{
  "num_hidden_layers": 14,
  "hidden_size": 224,
  "n_experts": 64,
  "experts_per_token": 2,
  "d_expert": 80,
  "d_shared_expert": 192,
  "hidden_act": "swiglu",
  "moe_layers": [1, 3, 5, 7, 9, 11, 13],
  "router_score": "softmax",
  "normalize_top_k": true,
  "routed_scale": 1.0,
  "balance_loss": 0.00322,
  "balance_bias": false,
  "init_std_router": 0.00901,
  "lr_router": 0.000289,
  "vocab_size": 4096,
  "norm": "rmsnorm",
  "norm_eps": 1e-06,
  "tie_word_embeddings": false,
  "optimizer": "soap_variant",
  "learning_rate": 0.00371,
  "beta1": 0.95,
  "beta2": 0.99,
  "max_grad_norm": 1.0,
  "batch_tokens": [16384, 32768, 49152],
  "max_seq_len": 256,
  "train_tokens": 327400000,
  "max_steps": 11248,
  "dataset": "wikipedia_en"
}
Below are experts of layer 9 (counted from 0) of a mixture-of-experts language model. Rows are named router (the router's row for the expert), gate (a neuron's input weights, with its number), up (a neuron's input weights, with its number) and show model dimensions 0-223. Each number is 128 + 24 x the weight over its row's rms, rounded and kept within 0 to 255. Numbers have three digits each.
Before each expert's rows: "mostly gets" lists some tokens that are sent to it at least half of the time. This comes from a sample of Wikipedia text that the model never trained on.

# expert 50
mostly gets: "large ", "small ", "significant ", "various ", "great ", "largest "
router:172157125102143150078104168143121159147150164090155138124114126140118155163143096151152153110135118087092125156160116114172109123122122125132110150165145122086153127127099177154096130132151133102155050091123139149123151132160104112102102085143148128120076167117136099105124099113132117114151110107126124154100112136072163118094117109148111112135148141148102128097118137130075125095122145115122116132116139127122123096128127139177119125159142080121151136114208149110107137146107121113122126127133103167139126143097077133093131133126101149129118134116152114114106116130111138151148167093085107153142169145132142140142109093137116177123116145162110117132094114177159154113093
gate2:103108156126179116126138133147119087128157092144138132140134147142147072108121123115153093089144120084107090153096137112162116089161119123132130153091122148144143139138099162153123128111121132127135093099166194148092100148144118126139133118109124137146111109109122159094126121146086178128089121109106144119094158089149083151122141175095129147138099143148129164093085118080134137110112125098122150063124110121111117101099106124159084111161129077125116152097141127085123139131066150111102122123127142122163124148126112129110143133131086137120112138124177122127119098146139115116162148176125162138106145148119167115170108093096137108121158160108093138124144114145166125116126
up2:167152141121187114121102106120147131156131130162119145126143151130103176156137110142132129136094103106197182127135131194161133104133164149151097115132117123144139148140140117113147149122152116147108143130092127120133099126110137102152148150136156115123133108156115101100121172110120098130104143161163108115113128167114189098123118136097106156153121142123138156104133103149100128114148122120094176122092196129148136142124118153162150165112104152112111127159107139128120128146160159165142135083144103122103147156136155114175135162117123145097095087067175147101127162151132110135090120094140100113145151155158128168113147154162106108098093094145128132104154124097115119125130
gate3:181136171135143106090138186111121158138145140109087129130121130139116113145131072121137140175168109088119106138096108131136122145144116112133137142128118112087165102106127149096126116157119167070177132117148161149123120129133096140097121110173182126134080115115126186138111104140130163111132109138128114141104128148095124125099154158098133120154118098179099137102146110105101153110093106138106106149133112121133129142099121120140090134111110113118142139124163126121116129111136152082106073116126114125108147160133077127108105109103120071094141118130123137109129148163162121113119134126106112147149151136173167143101147116121102128136113148076134184104117113172142127106196
up3:130132074128107168194134101127117109081111117109165101144138137097143151117086125139105116125100147146132132110149141121136153106134157149155128139129163155124090147107131116144151136097105129157089131101137106120140136136134133144170099133104089174118102125171126085073155158087149083142146126106100094136122109147167128124141111119157146136072115108118136111154105154175131137146162153120146123108117112094135104113155113123070154113123161152133102116143089105094112163122129126174130153118116154149152108141112138078115132145128131185134122128146144101131121126126118098173170135105105134118109134115126098136124096134145115175129166091159122084118151149115093112154060
gate4:140160152123099119171139152105153159147182113156101110116082120154140146142132113116072130155140075099101144136149136171158099121156125101161152103140089133093115126132127156160130192135139132088109088128139165137152127160155110128160181092171129103128148129114137132108098123117114109154147159131119148149161116142102132126143072110141171155139121148114123159124129140170113175125113145164146135117130128125091124129145139146116157129151116115100106152101157169099134097149124175113163119112151156109151159159178081105159110138088090117148126116126105142118182132100133139152162131125088105097144146129133141145139127109134100124142119155147136122142121104131122096103073
up4:108118155128106135138162155089131164152149155150083111110112155149139137176123129151102127142133094120135124106154106137118122148166105127090153108175091116097142122097141139117131145091132111139161066146124131126112129176129068150131160140180149106151140162142130160112144124125132137119148189102119116139151087147119109160108082120138152157145103118102119167136135151141129120126116103165125155117156134110128132159150147129114145163143132105115123154109191113109126119132115172117168115122115135153124106148141047100147104166124118110101149107135078101100100109111114151160154148135113140120174116146085121148135154134110095143145174157107164165139133101144168142108114

# expert 32
mostly gets: "(", "^{", "[", "(\"", "_{", "UTC"
router:098136123118112154120136125129158114115091116144127117134157103146137121153133139155110152147136171100132163150138163142112135174158140113177159114128140098082159156150143153123106089101102157167136133097118144130116153135131121106102079115123130130078145117084145114117147165114133112159102113115182137188106114100080102113167145152091124131127126164162118145147104097183147133095158102110155105126121137152152134120124123157100136156140103143126103168191082133134111153151172109114088129141094070131107155122150149182126127153144147116115135145115117096131107160137117124103116126134124127156122130160102133124093119161140083087156132135094165111145158144156123130096106
gate2:146083150143119142129087137106087131124148121104123145107117121142089066157148161096099122123173152137147104122120164150127144111158126134127146139119091157081101103106098139152100106148142125133129081117148143142118137115077126103102144104127128112128189137178138157137138112147147134141145164159130108180116129116105100134174105145102151119112134155106109124135170111110072160163135144140100163160136146116132106119147082152116126125083079143166149108140147131132137102097132155156096171128121152119076125129138140194112178122148163145086125176128107114094114131146112151137135127146139104163147152101134154139129115126153104111142098149110161124166114111152128127117161
up2:095133121133103168155159141133130134092114121101136143126141122130170115145129167128161110113118185126131137124120140146131155124096152151118120106125129089154197148122122148152121099138142086107142165154142050108119100154123128131115127128160128085117122154104155169159144152142167088122138147150082090114130117088100131091141121103156134149118118139111141124151124069120148145124104133151127153121168142126164079139096142115141113145105147120109158117107157106058090135137109130098113123132112098147130151114117092102106108145128140109134127115117149113198109131154104126103137156115103132108159113125170111191161088157123101105111114115133105117136171120134098095154091
gate3:107106142115136141151166116133111098148128126116109104140092152139150138115144159139108157165130085105098129082140147116167160138126123096149158149111130137114120154133131147101108123160109114108146100078139121080152134119117119145132101108126152142147167138163111124137170150111148132127181150114170155137157104148122160093163146166119127130113146168144127098136117098118101090146124132099094139119125098104172145144108098103121104151147104108115134157132130140116118122126119167144124117147081113147099127138147069173145184110158123173120136165112119093129092111125108111150143128081135135176111166152131182110103149128115061128172087110122139149071123122154113163132099
up3:090081107146070129151140132130119137097119099101118126107112094073113165108088146127172123151143134095088118139142149145125132138122108142110101098109128110112158099121125103102136107126121152113148131170106135143120090153118151163131127115162102141143119124103091088099134153145105069138114090099138110087130124101140134109151128126148086124123167137110162151136106111117092129116123116107143123134154087160163114128137157077132132114179145159141151120152113138088089128128119158084155117150127119150098151125158150115076123153128139153087164164139119131122121133161117125052135141156147098154097111127129131125137121060100127141126149125124102147133129101142051108139119
gate4:133149117105184142102132148116165116119127109071107166114155099163117119139144138144082132133141158135112093107128097170172170100107136110153125092126096114134138105112164174090102110119105129157144127120121121120099121167127103132112146111153132122091128114147125160167136137145165137129141135069124075128138138144104133124155163136154145106170114151170112114079112113091160081125137124101105154151139085143178132088158082110139127105143117119118146130130133099112145151123119131130129140164151098123111124108179147162114101147164110095123129153161123119099137154136089151140119159167135137104155128091080150136144137163163121135143155127158144086087128147148145167119143
up4:142123127170092078129115108144085117118152156185191108138110126108137100134112127122151149093123111125108163148123156091129129148133108090133119125125160150134133132127122076179153135112156144099125136141155153134195108118135143103139161136097131101133138123144142139081157107134117119107096103146135165134102124112158109139109119097122106146081112099118151168159147123147107173098112132157179103100142153136072120159106158145129106141109121114138144146142143150159114131110100109134137121098119150124140160152087118090126135109112147150134141170095111137170120083160141099124128136121121133173129135173163116159124094065101134130096128112119087185154106142141138092135120

# expert 48
mostly gets: "his ", "their ", "the ", "His ", "The ", "whose "
router:169127165131108162117108132142179136170127180133082128152109121103106135140103119103137156103104137097079092152160125110117163116105145146094100143126092138080165109148107118076120138171150097130098076141133152125094143112162085153131141109163121167109131138122134132145124112110121130083176154111118149129136116098157131092136133067156148126078088145115149134097144113140111123118151144124117119135139135136140134132109137127139168136132102085131110105141141111175113158086092117115138132121146119123108144099099079186086148104133086147104159111107160135117109095136091138159121131129115145147173106156148130126152123119167117148128094130100160105137110127150117113170134
gate2:139110141088120130132144124118124167110090162175138116120129133173134131131178129110110173168125105130132152105127121117136112165117137164147117151134106158089113139120114138128139106087168162151153103122109120110156113140129103089143132094184170154134156120131126136173155142117122103158123145123127105104123109114120144143161128129112156102121123132120170128127158147093171083135158153157117145105124108088167160099165096193107144135123104111125144089166119119087133125149113149117137132122126142161157091158147123164129110119108105101127106144145125137129152117143082156143089103104159121126120120121131131093130147108166131136082089089071159086131100083073151085129112
up2:134115089164143119089103159145096159107101094111144135152168145154153094128115116123131162148089091150182100125159106134059128112158161121124085108152133163135125134168111132156136133180148154135119099119126149166112143118116117148105130085135155145169156147130119141118124127091142131127157114128137111120151137096137136108107189110135113129117141114111097111117162129117116143099090144097080165124146142123167132148138141140119132139154132123087097144112141152135108082101125115138128137150143129135118131120144167171115152111130100128102086194140116109134129163097086092091168143109160112157132103119145074132133094109155148108104116074156141144125081122110145142145101
gate3:114115124112162120124122099106157114131096188085124104111080179115118119115155106102132155131085145121095121160118101113165117092120134098166110122131173095139093144131162104095131147112152134107122094146113080106101111135114119146098086116176133088111159144128140127121126142137171112119188106135139144122174150104125123163131163152126085106150124143149137144145126139137138129107145146087133113080102102132151145103143099117157135154095139126142159117094113107119142147117090116128100137079145137097141096111102133097128138086156147142164128147172168114120116120144098150159146127148119089146093144128096129086132155099138188114094107096145100133102170143156133127147144
up3:137130149126123113120143150134120175093157104137146149104123120135131116129133135145131113161156148143107173127116126156159123108083126154087144111112118162110162093166101164133157101103072129151141170111147150154142111118145123109089126167101135145125102166164138129154145158176110149123094100118122097146105137148063146092089134142148142175133107120154119145089121137110127118104108112159075139100085176117169105131097132140118111142151132131060121131170137157117130118178179187143137137172108121134169139140092143149109080125132093087131106104107121133154147128098123135149111108108129159132115122124146160140130148113094121169167116127113153128144139143129138106117123
gate4:093132139129106116142144120122112102153114167139127130149144120149139107119125107167123118112179139149139140122153147134117136158103115095101106125102107131147147141186124115157117105124126126167144136130091119117121074134141123130093166139123135100130140170089116116073136127154152156104105139195134152143154110134081113093059091114109131123156158120102093099114097118113111151105102153091129144119138133137146123111109111068158120184135161140115134125149120101136140161135129146084077090122138137108188109118092114169102144163126148124135107120125126118153113074105103103135127136135105083120108164163123139177148119180107126098151113163157129153093139145151158132140135
up4:094105124117136148147111106139132104109140111084106118181152148111123162093105125162119100107197118135121108137106128135130147110085178112080102096155146115124123113130151097173139124120131095141137154141113123114164119139084134140136142187087110134090143143119133108171110136123142110102111112155098132159140117115137145085110136160101084119142145139133163141133121095133094094106159120116148123103147156131173144149117087101125119117149152178129092117161134092128107159110143146137124114139104097134179119132150162139131161145153156144149151131103115129138102123119115134149117106200084102112109165149150160115102145164080164087112146188123108132143121134133111143099129

# expert 4
mostly gets: "Catholic ", "Society ", "ederal ", "Association ", "aper ", "Royal "
router:129153154128124166142093147135128139159129144094152109137107149130119123153101116150164151096115146170148095115160156159145162127128126126138154113097111122119137096156081143089080133142081142126116081149104128091123144142149086140132109095141096132104123168127153137153110140148143175116220116151099092143107151093100115127114080089129150094070132089148090123103135121083145076094150159109126147167161101119093159097118115117108144123164118121155139154093127112127144112147113113108168143104178125120123121134098121099115138109127115119142134145120128111116139117098103119143133117085127112138150119142100104137136142119074138163123169128101133137120142162140136121175133
gate2:134122154125168148149143119144122143182142136142137081171100135112133129131114089107168110129107127143174152105123088114140102091156161151136110136145140148105118164161142110141138127083121127111126158169155130141098159142114137124144142147132136096126070137093095104176126145113121170120184162123127135097132124151092126113076124135100148185094156110119135132136126107099102119096174118117092132174148109089096114132131129119141127123108148137137097132129142139100120089115120135128157140173233129153132116183131128133108173126112141121101124126143130123136154145154090146118134121118130123139194151118158138126144115139162113089136113145097134139114120128117109113162081
up2:132143113166092138121113165149107161163083140153139185112120098166133121152120126127130148127118128082117143163124116121109139133163092122114117111123089123133083132123121147114116090142152090148140155103121114134127081152102125165150150149100111162122122125139098141125132181121134115119136134140145120132130094087112128136126092172156130107152120141068150114156149135130139129132177160150166151118167140119089121058163132107136178133132140148116126111082175158126104106124151102122123090156116110171118134174155138153141089147144118124123130120121133109075170093187144143110121140141145107131123135152087120130149116135137131189130133124174132115122190142151153125129093
gate3:134136118145131110159094145102118175126078131108073135142096102134139133152090128166151133130133154127179158136146117128123125151152128144162101154125109144125117096122122152080103173150111135112117124143121095103097155085159100114121103110129099109179137165095112125163105110105134102052181120160157129140093111127127137121157103101084151121144145095140141124143118118082132083112141097168106151160102106115130150095184169086166161112131119139117146149143098121131156110151104139140127121110156133114104135123089163118105123106121102098153159100122162122131104144123140157146148157135104126150150141085110084153102139106121149161103149126129173112132127108146137108150137
up3:112139145133130116125107100133129161116105097139093122153151126140076082152160111142138091125148150156165160113120116095089152127162114189166109170162113092110082070159134147142127156134129140160091140153107124106097100101146071144114097126114129119115109154102133139151134134102133109087153075138119121125114099102111146147148157139077101116124157096096101143121122123085150127141143161154102152115098118142169137156158179114174179112146104114133111131114105107103143114137159143198099102133142119079130147118116136124108161138094117114105141107126152102126129137136130130185162147108112108135133145083137110145124101104131135141103114126119114129106127131129165108161129
gate4:118131131101153129101132129122089134127136132080089150119125158127119137129158143083165163122150131112144135145110135129146143136119072095137106156102091131186144137082113109119112155155118110116123132133135108150131120150162081136176153132155068109079104144127112101172162129157155124125133086138110120148118125139122137090106115099159132151115117136112090121152149117102125097090140174107173131152127136115090113116137099167099142123106109098162128159107151089102134153116158147146186105125148125149184106106105122148100147138115103162147160162139144138125138120150119094134133133156149159150086111105137120164096137085109155125143095112127152082148124115149155148190152
up4:117151138112131123124103138148103113129151136104107145107142185136141123095136128099154141118129112122125144156115116134143134133084087112134088149098112096164126129073126123111120163139105110111127105126132102141120137143152098132177159116148102127074105147141082111186150135129158094099117089128129170143145151143091145101084111111153109130144121129128130121152116135147086105094109172097162138154114137139131136118112136154127129124090102113144130142126121096092126147119145119135175121130144134154184114129102121113087111116113116161141176155127095129131113126171121091094129118150166157156098104095147108188101118110077162138149093100139177081136131127170180131181140

# expert 19
mostly gets: "ations", "tions", "ents", "ence", "ings", "ated"
router:139161123151170140151131091147094121107136176139112101111107159147140142124068145139115129171100086141151133146105144140119094102147106079135169153153124161167116108128128105123091115126130132081165146106088085130122131168162084123170134105130106084125128188088160152137155136133130118132167141119148107114125130128118144145101129105137123097098134084100131116145133147160127118134144111116078145115121134116149132115145129123130148110134129058087113132123126159117127130138123185164110148132109112102149089079136122177106119154152143165121121083127124142149153125069152134108096080152100102148115127139134103132164158110143111099135155135139126156130121086135089124147107
gate3:146154156215135117093104175112175101142127118094150096140085133099155107112094136107101147101128131156167119134173150097132107129154152083129094111097097104166110146153115130077143104138093117105185097079163115137087149143126106150142108138141109161118107140130157133129128107105127125130095153149092120153142158122161120130138133137113155115153113131141127091138155142140136127132143141152074126124127165142145117154150139107143117148121119127153118143164157098138117111095077126083139158154127125128144113076111126171155109077098130134098113134148106125118131101119138140110149102155111168102126147152164147101146113152116108109124133152107135155162110140128177164104152
up3:159127133169162141134145087093129107102141122101125104144126122099142171164095131139138164134113129155150123166162101114090122120102149095137135160126124140168134127132143135155166115126118125111168122135121130107123101158160094136134126129143105117146135124148193141088099103127133110144133156127130127109102118207163111160180108077142122113114118081117134115132179142174153154140113098130106129097146119111153128122156138140106108130129100114145123143159133145120105125083111084079117170122085130101114133102100072141114146113142163159098127109177164149098108143122100173084126097135154155133111134112153102107137129149102168100166133141145158148114105142137151086114136
gate4:162090102099127104155157122107099124148125111125156166109157136123207129119071103128115081134136169107134106063185141130133107170130122089092104142140168131180131124140117120139110167144106139121173118098143130136142144106140081146115140134121126154104141127143128117139151155117152137111170126137111099160154105133124129118116077120105158146131110135112143127133159127120151151154151129154103141122128100141126116145120139125115124122162133111113086104112112097170197114142087130144114121137118122104088134145172113146114130115113108109133085133136120154118116082109127141104100118161162120129158110144152177133107150159076104144169198100123125109122147134113096128104166
up4:103124148131159101160117154159135111146152089133086142144158155150137132141146134124141136172113143144142153157117139122185132139119125133139141082124108108082138086135169157085112130094110080147130130158092143163147135117095126133141146119145094133114087094128128124163131133170081131133112134109084149159155167150146157117125136142071147151126151136104127120135104173126157148076130120184128103114133123155126200126120157165160151126093116092174123099115115091135123158124148136128096129112140137096165106179107156089079124172136156142110130121127149111155148120124100109147134140124173130077164133134148130105144166098114149099118123111139133134152143137139150117127102
gate5:112119118077125162115084090130117141133138157118111121128100135092095128102138140121174150130095068180128102158118141131111143131146107136134101122148151128115113126101154117142126159116146144115133150093114147127105119137143046125118124136085105149105100095124109109084161193132147119126164100117140152144131118115136125121151140110140125142141073103087109128153146129133149094134133117125148125141093130163094117157139103126140161137164148111154093124117112114144097088091113125149168119153089105119144161145122127092118125141149143144154149104136097143119154145119122103105146097089185088137087092149186162145138163113142146131139156145124115164086115130161093159135181
up5:108140125072160150150110132123153111154148168150129109164106142162133104133137158119139167159089076139098106155134144104121114102125123131119125132103136131088122113108125114140128174152142100123142169094096125114160099103109111107089142164163102159126066059137122120121116170137128111097151153128112112135127137080104091115129133110129153147167149116118125170110131088151143143110115077120110106125131134155130145134119143087127118120169106130132136126143119150112167129133159139126141122126123139121104153112108140103100114115186113113108140133095094131109143095103091098116149089138188099128149143114149163117136121084148069151132124136083139150124157139141068107157177

# expert 13
mostly gets: "== ", "=== ", "• ", "==== ", "Best ", "- "
router:181185140116186069111101122125127132115146104162103132105073170118164134133155139108158145123148115158102120116162119112129124162141105144144133111121126130137172129152118120145094113128095133129128164147122102121125151101134133137114148120108137106113159146143118130116196175167142122139224119116118143115119097136152118095160115153160098131113143136142138157115120136150099114118125125142161152095143137145125104149089116140109139150115110128142153124105137142144129113092117148140103161100136102143109125134083095148138181151108083108131159106147103100103138100109150135138126133154170101138159121132118158079116139124145148111139173147184117107135101169191143129159128
gate1:129122161106069127110149159107117123076178183101119194106146152118146116161116139137150121113106117132122113119122146155145163157150135103097150133124127121123178115147100166108142072153128130103059112141120139091113116125106129118084128098088128109159131158085090126147121127135107110173145135139144157124121094176147103107126076094122077110111115111134102132126153106140154141119129158133195123143161131126105088117136154137150165120121147138132147128109152114164121099106176157107127138149097134136160113082147141129128143158121111119151146093127124129130117153132170154092111141120135166098159100155119093137125122142069116144151139142120108137098116125162120128143117
up1:168100141124084056131116135145114164128124114113067154106100139140124109141122157107119086142175103118147139111156111140135189148154159116123149123125131148103150087150113135148139135135104118120126113149110160125126113164108120164115133114156129091106165097105089091137098109123157068180132131111134114100115135090128092115058121094146093136176155161154112078140141127108108104145138106132123127133125162132097094130103193135165117163117115137130141104126124089155118113142154135114153132140134126132160135123140127157133132139125134151101142164095075108145134108110109136105124097137152145161138103086116132145104165126144139085128135132139084125083113100124116147149165
gate2:146165165102137077137098148151150171109119093152124092096100100166102135138106115117147145150148176127148111139119156113134099154147162109144109138124123113121103137111149128117132156148069095156131129118148106121118121154136110119147175083114117101121106086105154140155150148172097148099124176159102114162121123131130142150113111138106115112125128073149145156096123107117105171189125126135136132133097143109145123132123116152134136158097150148162125118101142062112073132131112124114137129117138149163086139144125138156076112134146145093109167111115159182096133153104135122141144137096090115139155148108142124118158085167147129084158169112109088107128120123103124159126107
up2:133186157158172102114100133160197177123106127093101097132115099159106119145087128102151110183118179144136114095153169100126096111108147118135100135082124116133125136131158151161133128133103106167129124136151096129120112111117137133133142118140094095158129121126129124147112090141107149163138164141130135165137121141127143138128110149114129112116117072093155114084123137168103147190121135129117122161089156118158106132143084124151124127098173166175169128116141075145120119132106112092140116148136157121113111139143141157074114149117128135110153122174147143119118158125146128118130132131094100129163142132136140122173095123140127093155132110136075144126177169102150105115121
gate3:143137128106126107110079108150117144128150114132109092091143200123163148150104151077102099162158099111137146065125134116135130148143108117144100136097131118093109124131109141151155099170114124123144107139111129078137142157087084137121132137133125118152110115161123152165175083104138141114137126166107124115140157117118130118100110141152141146115154105111156150126137115122126145077118091151124125194146196135077141130079123173108157119097166117118119096122104167076121159074124150132171166111136119129151118150133151137106117093122114080114148116111114130111089171097106125157116126133105142108136096127142144105109113100126130154138128135095113148108133142132115141096098
up3:124139136158129138122173094143135064151075134100122149128158145126147171082151153155116123131145130169132062112100145183144128078118124141136112126142121137139125164079141127139114143132100117107120155157110140119148185160121175116162110136138118150121112096137092121129111171122105113131150122104131102098108152131165163118161182119083118156133160145120151099154164154159114119129157120171137117095096108128153140155144110145142098163146123087145126111122122122166156118129157134094094128158157096133109117104115063103109130093113116143192141133122151120143126113112157150135130122154095107110107113119154095112142094149136177119109124151110156106137121107131148143116149

# expert 15
mostly gets: "is", "as", "pos", "iz", "Is", "reas"
router:118121096148133104143146158108110154102067156108161124161170122170124144129158133159115133084157118114151143137133135114107113153110122167115123117104116123177176131121130139134118172102135143139130138183111084105083107148125146133172152149092115123136158106120137168102147143140093110131118121112159155124121124143158131160152106141115155130089153155137129118136126120116136170098091111159144176098153157138148095088135116142114144129145158153152137107170163112096143083153146103125103169081138124085135122084165142086135111114111103120106096103125121162135144168149101160171164114144122130149116135158069119183130151140135105125154138097095127160114118106118127120118152
gate4:090126146156134154096172178141124109132101127104129138133100106126124129124137150157141152138149129129109157137126127109186078146145124150129080147142118175124133136132094175096118132108150116150077167159134115153135099148133113068135102139078130092108136095142134095132143119130132132131127130152137125147129119110092167133130097118108132111124096124107124105135173100160100132086115146110067157130116163086102123164133144182137100135185109166138122105165155111130113096162138143085126159142141132162108103111146123112134129122142134155132092150132130119150100138138136104119145098152099109127111126126077154132116121163201075115111128098083137144074128145129117134130103
up4:138104125163124098095134125091125105151101103096086144100094098117098156122136177152138144108133140114129122104126125150107128142148090149122088131099100177139086066129133159122127167126140114149120157140126124139093124103133164130117137114104157112134169150125089123159147119152119159108120138176155134103127150157102163112204092150134137138098108117164121138139104121147127128089127128135112172104100125148104153121156130119143129119188095129079130137126165132149148106156145137178102117130149119170106086118142123125100110115120122153147119121106130100134128142155106110177171122144158110124120140143152145128132123135169111150144044119146151114099104176140125098116083
gate5:150132139126138117112115120138114104154077129116082112141119109160141094163119098115137171108124113103166128095110163133134110121148136150141113113120124109090138096102126099157115144153116148148105100122103123114120097132162087126120144099139106113149066102166153163115160150134119150133110126062149110115152127104129128098138108099099147099166120152132121149113144097134128179142109170124103105167116163114123139058131119153138182138142106113096105107123110129128163187131092161153134152148140189087144130162127116113075123140078131118139124139111139140129147142114150125119136132178155141140128078174114150193112130127101143138124132103162124114147134101155105137091141
up5:138148121135118124102112141151133121130059101147124116124160140125110128174122063119099200138098106081171152106110159134141080136083153096158148136152107081122158140080131104163135130158116113137096148145146122127109104119168109140170146122111130112123121122131138139126112156131107120136123161099168118068150115117141139110148159106138163125127117153124135149138160117121102168151117119132129111193146154153090110126149140147156123162153133152108100125077124076118112152117104127185123168107150186128119134103103105118115123127112168133089120113112142128114134153146115141143153093157146120181140108145148128166119144127126126146135135101143108130155120114130153177137170
gate6:118156120114129108100123135111119108127165142116135138126155140115110088109128133166158100156162158094085146112113125143098072111122180131125149086083139156147093113119143135155131157142121124095109122143155130120147097108123117141140147144145159111149153098122105116078118126113122146109164104186128129108122143107116170099095163139164132081119150144134118199144132103142109096087137105121151161138155085081101106179101142116068126155136089133132154144139133110111133096115119139104130146106155126118103107103149083119142107116099108123127095086095162132095116105156137168130114131126126162142132125136114146112127138140167158099190128112081110174123098092133145136138116
up6:139088129130073135152156147149122114127092164093153117128110111138124111153145108101135112172098141125161121118180127122118121137145132112092129160098118136119133153124095133153124150084066105155173125151127118152118145136091149136109127150165091126081114176166152124129108103128148115117128166130126131145127084171138125111131133102110122183115138094133138090115101090118128142110148121160110144180141159142104138151126125139114131123115198143138100144110190130127157142138125080079144147177143120124148132147143116091101137138149142171113109176133100173131146151107100115130125086097141114128134163153101093132124118160119113153146173157147139128115127138096085087107133

# expert 14
mostly gets: "“", "(\"", "My ", "titled ", "\"", "! "
router:149109093107111165098115156136131114134111155127145152117125169122134080132133142126114155172131149118124144102121089086111109113137104135143113101155163131114116137144109109134125157114094159121112088127119119133101112081098164100156114123145100119151117117162089123129139135079159120129135125134161105096093164131148114129149123118092126103145120156145157122130129137141139111128082101170158164183144158163117131116099138176112144147149113097106174119124117149099127101102138101120105169081092133111154169111161107098129095154134124090157145115116146168098116122151128116104080117160067095160133072136141128126100105146149172134101116112144070162119107149121129111085139
gate2:130178125118153075125092120126126147119105131106136129133141158121134107114119157134152102155147138174127137113101135110125177162104131126144132122132117105138078154089152115132123140091136138139117088126130133155112079139117105114093151085118105167097118116120093137146114149130141124116146147142170141149103122161151100118096115087096159154120132120136127136094135137135071090162129130113183114160135085112119140119167101142133175095091090137080113165179111123114121108106120112089147149158143128109145130162103097131096098063142092132116120132100117118081114119088111068099105142129140159132109128114108127123150144109150124172189138117140121125138123148122170080133128
up2:073129119112110120137092124074125172113109118111148084094106131119181119107106181129140147144152100113113155123091116058117138131139143160108139177131097161179111143081126087141091136088128115123117131105116137143098111160103123148139127141129136103091142096146119163106137127142113128128156155138163104142139091161159126108107094088091140160132097115117096112147132135154123098147129113168143119120100128107127172123124118149067162088095111104152108184159111160095131098120149132094153123129140147096125152174145111123149152076139115132136143138138145126083135132139117115140114145147170151101109103127110109138125130143142139155164143109176138162163111143111128124127126
gate3:115143088084114168083162106127126108097162114121120141111163128121100126174139130083125116147149103133177122164122145095149167149066152124085131076147127149129145114138121112107102106152095150124112132145158106115123125057090137125148141116171152144180086132129108158129126144133172122123155075125078131126098158159114138136114078087123137148116140155153150138113108146117147111133092137165125130113146097090134146119132122156141150155147138145136128164133150111102137121147142168146149124122137098140141153130116133107112183117106118111147104096125135115115127125086104107145085102164166110157068078128137123157117098093131101126126109127123077139129157149124139125134129
up3:111135132098112125108169150128143115101112158152094146128152111138138124180140136121115110200160171134149132149110147078164136123110146150088115104139136127126133129113117148107155111139093140108143131093168143155085161111091114145185120099140140164131146104114104161128147121109151146098127133077114143168095153152151147139110067092113123165136121173151152129157115125073137108127117138156121115143129117079138131118116143162096152182145178112160153158137128125137125106163137146100119148124148136155131140151158121116116168127133106086151128146151106149137096075111110128140114141183128103162111079153156139116124122128154085131139098121108124151153180138107154132111134
gate4:144172037091104131081133121104088126110087122147123145119144130185122117128130149097132143164157138166124128146117125130156143151155121110102136148107118125101122136112076138122124101167110087141146108130155113128097099166124152140137130146141147130149145128145141137133147126112104138136135174127117149121102157156106137128123169102091086112133112133088159125079084147142082087167136148135106169130120193117101151098132134116117128135143122127103140158150129127126106119117123119157140128135175156149150125103098070139116197148133120146128132117065105128088144105105090098131150136112124126134127144119149136116131137105141085120135187094154184141128101123120118113120147
up4:123147168163122106146139163130125122110102144091091078109118142126103165115130113092159138115123145155148127167173147114106072115109149136107090109112144131135125118131094125101136134122162121159129130115116123132161144153116087166154161153111119141075167131130126130156124149092086079111139163148129149135130091146097135118175127161104158110132157118155164090143129158116113155120145121148120093145142206105146143113136120171169113146145101126136123146126151076157123108142131123093108128091155128182144090149128163152119095119133148143160153105131103130140171185147103155111141128150111128138152130088143102161141095155136114122147161086124131133149155127137092117142097